Experts of a small language model: 192 experts in each of 10 layers, a softmax router.
Below are experts of layer 6 (counted from 0) of a mixture-of-experts language model. Rows are named router (the router's row for the expert), down (a neuron's output weights, with its number) and show model dimensions 0-159. Each number is 128 + 24 x the weight over its row's rms, rounded and kept within 0 to 255. Numbers have three digits each.
After each expert's rows: a language model's description of what the expert responds to. This comes from a sample of Wikipedia text that the model never trained on.

# expert 5
router:082114132131150103109140145099099121114135141118111131163124117139111067146155140178105148132119093141147152118117110139102148098077174127148104175169126120122139136109124125118170128081129113178104111115099100127101191131145138159128106150118116119107085163154111152136167118150141134098159173103145140078122124128101106112066141124142125117102123116167157100147112146127150147128164135162132160133117150152143124134130135126154123133084156097105114133141128134115061133156101123
down1:125133158137100130184113132127088092127110138130127103143076143116156139179068110155136128133144156109123138175129132146106127114150120157098120137143134163150132147117109133136151169086149160178135148139134144104097120165076124173096140087127132146115163099128125100124145137117168106137082140103146136116123117139124124122092113131113162152129123099138156058157111120132170148187154102118145105147154158130129098115173144135146160107148157148119130122122099159157139093120135135
down2:134151131160147123077110130125119118141105112155197135168122115116090080147099147083105127104109108086100112109125112163103121132129135141130107140089106131131141119144132124087094130168080148127117109076136186149159096109164126101160133110135128140111105135149130159124146126149099120112117109096128154119136107090140106106169128135111145110109155126170176119132156143135135144163087120123138135089096108138122115098128126194106114093174119139132122136104138078113131097106155127
Description: Capitalized title words. Capitalized words starting names of games, brands, magazines and franchises, such as Game in GamePad, Star, Time, Chevrolet.

# expert 46
router:105100120137129101108164158108122134109156205094140131148100093126131095130130146157096162145176117144146153118113091145123146123079138146137111164156096104107134112089131136115099122112101134142103120133138147137132164136120084125130119119160095124121123143124113119159150095137097151100133144122171154084148111133116094136075127134122072123091119093132161076171087156126104107143143131167124142143134150177150120139092080132123131146125141136113131118119081137102093137160105148
down0:142096132147113150120113128108130164119100155106155124143165114174160115072158170131149118106159097183080120118113160121133081159133143088092131143164121071124138150117127119142113087084124157118118150133115098176135137166121146170109102141133134138149181129142122127135097130142105128125088159145150143099146154132156121128142106111139160152128107126128163135158109141142155074107112124104151110116125069131065137132148092131122141126145117159102136116110145145105119106118097124
down1:152119144134067124134149141142104111140149117122146107145168101124125097082127132105143111155115138072126092133115103145134120137125123155129088119163086150096158150127159111126121103112150136098082131180143146100104106110149119148107136100106117126100154136139170157131119131119134141147116163078122161108123187135075143115103115101114129126111135131094130074102128147147124155138145133101139098086162111173092098126149125143123152120174123170096132169138126137171104135124136076
Description: Section and infobox headings. Words in wiki section headings and infobox labels, such as See also, Seeds, Early life and career, Succeeded, Spouse.

# expert 2
router:099107122181160117129120123117127115127150167127086148152109118137101108163148161152107149153121073148158141106089121158093150089125153114152132147130120099109161095117083103108153144105142106165074100132123120124111120128170104124103138131148130103167108131142088118122159107130093117108174131126210132126144115104134116105084130114164095130112118111156134093132097163154119118121129104132134150112132143155119119118110113128167111190108159109090158154107111136110091141122114139
down0:116107134104146150176125121134163135145146141123099098138135148152122145152099135151110117115098144128121163115148127096097139107114093138092185125112155147146141108111149123158094116151085146117136082088107115136123148129120114101174124139093131105109166130113111138105103101141129124122166122170152149156127177171158114086168108130131107069122120129128126168124144146122175128179137166111177144122128107191099118156098146091131138144105118139149142151128126146131106167094147160
down1:179128147173142146127156135117127147143103108160113145139128107103103131116102152133104103138191093106109134133151124086095103108081184156114092155146138141125156101115154181143119171111178130102151149143143122075148145126129134146157177106158114134092146102129169129108153135135137119143114102109142113135092130145138107123127141131122177118153118171167118149133155119175144138136162147093148148133127136105175090098140153115104137144131146130102109121109164121112167121147092121
Description: Spaces before numbers or foreign text. Bare space tokens after a colon, pipe or name, usually before a number, code or non-Latin script, e.g. OCLC 13358, Class 76.

# expert 52
router:104111131147113106096151157102103114092140171145124187129136082150103078109148119154130146142155090142152148116118119141142176116107152124157093136175100134107129112088113110125120157121141121129093123124127126121079166151166095138124117096137097131147126158124107165138124084131124128108164138110189158127131134121123119103128152123100094132100110128125155091108095139121126110135130119137114128142113156116181065129100071098134132132090131132128125146168124144097067152156110142
down0:108099105145102125126127094113102130124108142106122165137122130082099119096088129135114124096135092077158129118117102161140098138095119103125140128100170155116103143128092103174155144114093143134141130101140114124118146119128125153122104154119101128127166159122124114126105052121183115132137110131180166132100128167107095097149091126139169121112165152114090126123124120152137128147101144092138141130118167127102055119128127128112114166100133114138141143166143132156087089128081106
down1:143124115150117117150154114145161115124123092107154141099119108103126079127112132106107156123184141099107075119135125135161107145122135141156135146070123129119132123128183085119086176121128123082146127105137132086112125136126128116109143146115158143154130145084137107126110170154161126127134094161121149174093175135118098118149130063139125119128107152158099146127102088096170141130148152117152108128124096110155173134130105168106170132145146108125148122116140119177137081155148123
Description: Table column headers. Column header words in sports and election tables, like Team, Date, Score, Opponent, Votes, Candidate, Pld, Apps.

# expert 20
router:080110117133132117110166133151111160137118145106131143119106097134122069162144119121114142141121129156142161140118094148101132105125169114172129115121111115148150112133097129138151151100145044155078124100121069134122139152159092126129139175136109118162105167142086127108141129154109115137149128121144149106129127136113098120103154098150115102119080103161142093140075152155131116103139076168117164132108127134130082109106108151168100112121147116102135126170094146112105134147135124
down1:093125115103151130139092089159105123129149082178108116110115111154129133121084117140099117138111132146112128102156193107170086117115129134102140109093097137180124134130126130161131121127157138070133118103151124094091109123125160085128132092138102136100118109095142146123127125119128116170116127131128108114115125110169162160089131113110134124108122167126086101174106137182114097140115106142093097196135172126136166166132121152127117106132129105111139088122129122118136135080136142
down2:167125132116126130142147135115120122118130142106116160161131118145077127083079170130120173158117075138154163134182155115150117130081137141110152139150141112099145114180113111172092104125092126081080101110129128095128098116099105121131120119144137136120131104099177137138164137130142107128170124123134131165165151129145110146135117117134157105163073118112118126143149110163129109137131180133092158077139152145161108097136121141151118141085132111108126178129130097163128144123121112
Description: Final pieces of names. Last pieces of surnames and place names, often plural-like s, es, y endings, e.g. G-ates-head, Ga-ts-by, Osgo-od, Wilk-es-Barre.

# expert 14
router:106091111131135134119156178131092104117164174103068177120092117130126123129122180133091148118171129136141099117131097137106138109171146130144124159154131108103166119106119154128109170111132100153103138132124089126130164174144126148140113169157121132137143143139088162110126107152117121095140134094158153100161108127111106110117167128183138149135114106135115144158109144162098142151129136183098128131093145119133100141080116118138131138070167122112108127151103154091118113142132151
down2:124121149157124128149130121118135153100165095149124103134183135129154142087124118130107127113126133154131107158118126122138135097133124116159123113089120094126138110082091092111142148150171127131123149162097104105103104141104126111130107155110120119072106170115105080104112120101150129165091145137131136077106134143070162111162165104144145141130157119158158097139128140099143166106116108102090164127142100096102162140117170116147120115083164151133122150120107146172125119150071165
down3:099090108149143125077150180146164143086114138162084152127186127143162131125114116135100146121158134161120147109168146132164132155172088125086174164123096134145104133152152116142115115138094137130074095121136101124130126117125140117144108164125151156176136182186138132149129100114087105137102092133169132126164122157132157089115114150097144120112105134166116124145090099149139138126160114129135170134141080112129146132123124152122103151140149132136105112115111129141122116164138134
Description: Mid-word stems of common words. Word-internal stem pieces of ordinary English words before suffixes like -ation, -ed, -ing, e.g. favor-it-ed, mit-ig-ated, responsi-bil-ities.

# expert 34
router:107118128174165091113137139118138112111153159113074162135119122152102101145135152148116149182149094158143135099092111145082142082120139150122116145112161090117163097094101131122140133107137095152097093146122127140102131127136103158115145127160132105162114123133113107125163095154081123097168135117194136113119103096134101104100145136166109133087103129148119096148119169132130115128146112132119140118116138165143125109114091143179097159084168105118135161116124148100102158124099141
down0:153161131126146142091190146156193098158123148113126099159140093108115137141098140111107114153133074133143108142121082117105109135129127072101115149148140120149128109106118129129174191175148131189155114114175144116177110121152154135114150156120152096166121149155121142133123135125161124144099115121131149132093141099107152115153116131108141119145120129169131067109124116148132118119144111147158109165130130094119138176139086118127131127124117115159150121111163168123138119162109125
down1:114101077107093125101110141094148114116156102147129131176104145086096132115147137095114106140138157107126157125085134102086130103121155123112133149148144105111089164142139130113112099095124115122145163085152139098096192129161088167120174126170127152152094086172113137117085126136123136111178124155126107115131142124145157133134102152142143108122123126103114130141141145107166141095116092135081130133145131149148141144158091168070113116136103109104133094145120116136168123112119143
Description: Space before numbers. The space token after commas, colons or prepositions, mostly before a year, date or number, e.g. "London: BIPS, 2007".

# expert 6
router:118121102148120117102150169105095135121131136110118179145091110137120075133146171163109114124141106197175157106127086131127119113121128117123116140181130132121133108120114165143134134110117098154089128145088116107101158142110134148135124132111094132153107125137110102154160098167141173132156158150143144131134117121086107094137148139114117137093132101190161079134101123163112131128129104149105112148135157151155086133084134096156126131092178154127106129151097155121095161146116137
down0:127117117128116124157160132144112144168110120111139134117156124128127186122127113166100124131123140115069122093132140149132182141104164101139105165072126118165115140093111094129177117111124166136148132142089125140112124123147102110122165170120182108115138122105094113176148137095080182115151119109114094146140130149101122127095154148147138134144125172096110172117124166120140134128155160138150125146099113105140147112158103176104129152141108111092107081120135162121117104169131113
down1:126098137113125125142116090115145140124109186126136120171119131136123091166115132130110103121091126163107110122066141147110123174090153077132164128137081124121108144109119149145179152134134142102152105135152121134174119100096143146135172144144111144137061117133143117111115143118149106116120081096114097150138152083090131127120128075109136136152116128156116087118138178161129116133102108143126152115143106115105137133083164154121092102117098146103146165106105123152153131089161114
Description: Time-span nouns. Nouns of duration or quantity after numbers or articles, such as years, week, while, days, season; also some counted nouns and digits.

# expert 61
router:127129108130125116077125136138136151091143124125092116129116128155082085181143150161098185135136107165118178079099144134116156122106136127116110154140126115130126106094109147142141115111145129148121082138092121145113131125138070141105125142121100100159111151110118104139143102175111164126139137132204147114136114126136117123121125148142093136106123114135133131130115182147128127131141093171141145126127164123145110164067083134148104168108148136094138183104117152099106155118100158
down1:090103133150155111136140096165173106089148127115100127109128115157142118120098150125147107109116140083128157138125103158109088145111091137151113160160156166127112097084074148103119151138147108127135103130178145117110115083153097140095173152159131149128093145155120098071112143142103089146114144123106175113116125095100102120116139133137156122101120094142091096126091166097126137145165138095134110093131118085092108148145135162128138104144140116172131112136124155132140100138113140
down2:159096095090163109109162137116119137084123111112096144133163152142120136125099091105096122162150120164131118084112118111158152135101147108138125151116096148161098148094108118129135123164098132141172093108127157143169093132152139151147121143090105112099097144123125141171074136152096145116093144146163180148144115134105163138135179157100091128133124120145141117109110108114151118194141122126096148128116064132131120148078105118117121155120121127148144119148168127093131125129130154
Description: Numeric value openers. Spaces, dashes, first digits and superscript markers opening numeric values in infobox fields, such as Weight: 88 kg, 1909–1913, Area^{1}.

# expert 47
router:083107104129149121140166130121116099126146147116113146143078109168123115128185157129080136139146114161159139121113106127139162112118131107117123132139132109107159125081112129104137180103113126115112138164102078105100161161125098139123115112130100104125098150116108152130179101134103161112140129152144133137174098117114092113115139119171076126122115093141180108179087151147098115141138104155107137102125111142174106124091090117151087122108149138119120169123115142107104149153105157
down1:119146120113111140091131110105143152133092133067154110122153141149097155153176119148130108146118150106103097144107099152126122118181112126142126111109097107124111126102126095086156093129108132110148095122128108124153099136140160129080083100119134144142112130111132125122115127137099146147095172114136123113100147114120144147152174112170113115172135146130144138150157107096109108143131175085174144149136160153154164113145077095089100131131141118132132131066103160160132160129077151
down2:150152107114086150150120130103129139125149128122113117093089144137137117166118169120135126156150113131097138135095125136111154154193122159119127138094130139160086137125098112135120189118169139077142096104113079138144124108124153089150119146100116132140139111083104143136135138125117114121195105128113102122111135130114098154103108097141147150104148125126123134107133104171118198135148135129146134151125163142151121103151102170117149104117144122130178170155112145197091144116143097
Description: Auxiliaries and infinitive to. Auxiliary and modal verbs, not, to and instead in verb phrases, such as may, would, could, have, not.

# expert 59
router:091144086150144106103127137106114141117127137100096144134128104135097102175116125097088155145159113170136160131082144129073155088098151111130125145149157092118164133084121149146156140085123106112112084139087114152135146132151117145126108118148089104152100135134126107126160088141110118119172162156143131136132104116100086091123126135159123113092118123144150115141130163138123134093151118174124140113124106127130065103124095152127085134117148124112160121144110164079084157098112137
down0:095133137133154142150122090142152148128133137129092130164153096146150156103115114112154140147149145085103116138101123074154116101155099130153132170137146139114140118160099149151143104139129160159163116124105146102126118086144109187141140146097103126178127158150091098124107149131130142122121107087144083136118077129140112123165137151112096151172096150121103129166125159132098101092139143120078145138125108117088096092146154127137107161145119076139149124136136126174132171113154099
down1:119134120141120077108099100118120110125099122120130148121179150119144174076106129127134149149167108143113098155090112118128112105113141112157127156122129087123149144141140091146158167136135124154146147097126165134131096108152152089120099142151139108132123124122101103117177149085153141132129156152110078110134150127089089122128148165131172140084094116091106131133180103115164145117178123149128103107125126127129119138148112094146199120140075138149130154139134120104113163113122174
Description: Lowercase word starts. First letters or fragments beginning a lowercase word split into pieces, mostly s as in s-clerosis, s-hallow, s-toats.

# expert 24
router:100114117155150107139125119099104135120142140105097136125108110129104111159138143128103128154145098145146163094106105148098151076118145138143123153153147124090181076099105144131167147099150095165078089125116126137083155131150086135133142125131100104147115112132092108112140096140078136135186161142194137132138116132130117093073126119163120135071119119158137102117128167143112113132127113123137126121128127155141125107120122140131100177113157128108161158121114153106104168112081134
down1:096146108096145104152148102099157129128080154148161086142134118154103124152105144110125105113095115175134132152138127125106069128099166126139149092139137149135121147143084128100125149147173149164101150113150104123105104128094120091061153164105147102123110133112132119106147118084141147123122128123137105152127110130103110130109100076115140141117183124138067137117120127114086090139128131153153132124155118089140146145113107119115133131106171137077134154091095136135164092096123103
down2:114139108170125103144122158115171146095141147122132137151100150128187127148126096114111146104117157106099148099182181170147112134122135122143161120108140139106138149096110161183157115108097134146135129114122136106133096116128164034105109132144141134125127137183132150088130150118147068167144112111137110139081157104124157105154118147144119133136111111145131160103138135142136062104163087102122123139145159117139115114115103134138120110162140102113115116100121115155123111129135106
Description: Space before numbers. Standalone space tokens after a word, usually before a number, unit or term, as in "2nd century BC" or "February 10, 2023".

# expert 11
router:097089093163153112110146157128108121108144188091115158154123107126117113121163136171125135162119109128151144094132093167123162081100170111161129136170128123137152116130107116124138159115126128163069144119113084131107152133155136132118098162137124111137116148142088160148158104152110124081150162100136154107139132107115113111083154148133113121091090114178138116136095126135138146110135082156109145130099150141118095101104119120139130133112156107082106110164107138095074127116121152
down1:096122115168100156151112095103141126134134075094091132129182102133147124085140156120075177118156124163141167139157099118156143153095112178114155111120141170104137148139138093142127107116133092120124141150141101140139090099118115136134110125145132104159091110141160149107146120111156145166126130157125156164141150146117170112153132138149078101144123114114147097111106088129154143151125137104129138162133138098111168085129109092152112119156164126114099108156095152146146142157172116
down2:105136167129184152118141161114094148146138123135120117102128127120164083110130121157150165138103154120131164129192119147130111096112159127151138157131160121089162121146118166091161146106128199155131114089129136133117152142135132122126102128156147118118101136103114149128120115144129143116088138148149147098116106119134142107130112163122128092172160149106146110076091120103180102119100151159147129135137163132171116101112144120118178110156152108164137169105088150129125159151096150
Description: Organization name endings. Word endings and nouns inside names of organizations, agencies and publications, such as Ga-ming Monthly, Protect-ion Agency, Research, Affairs.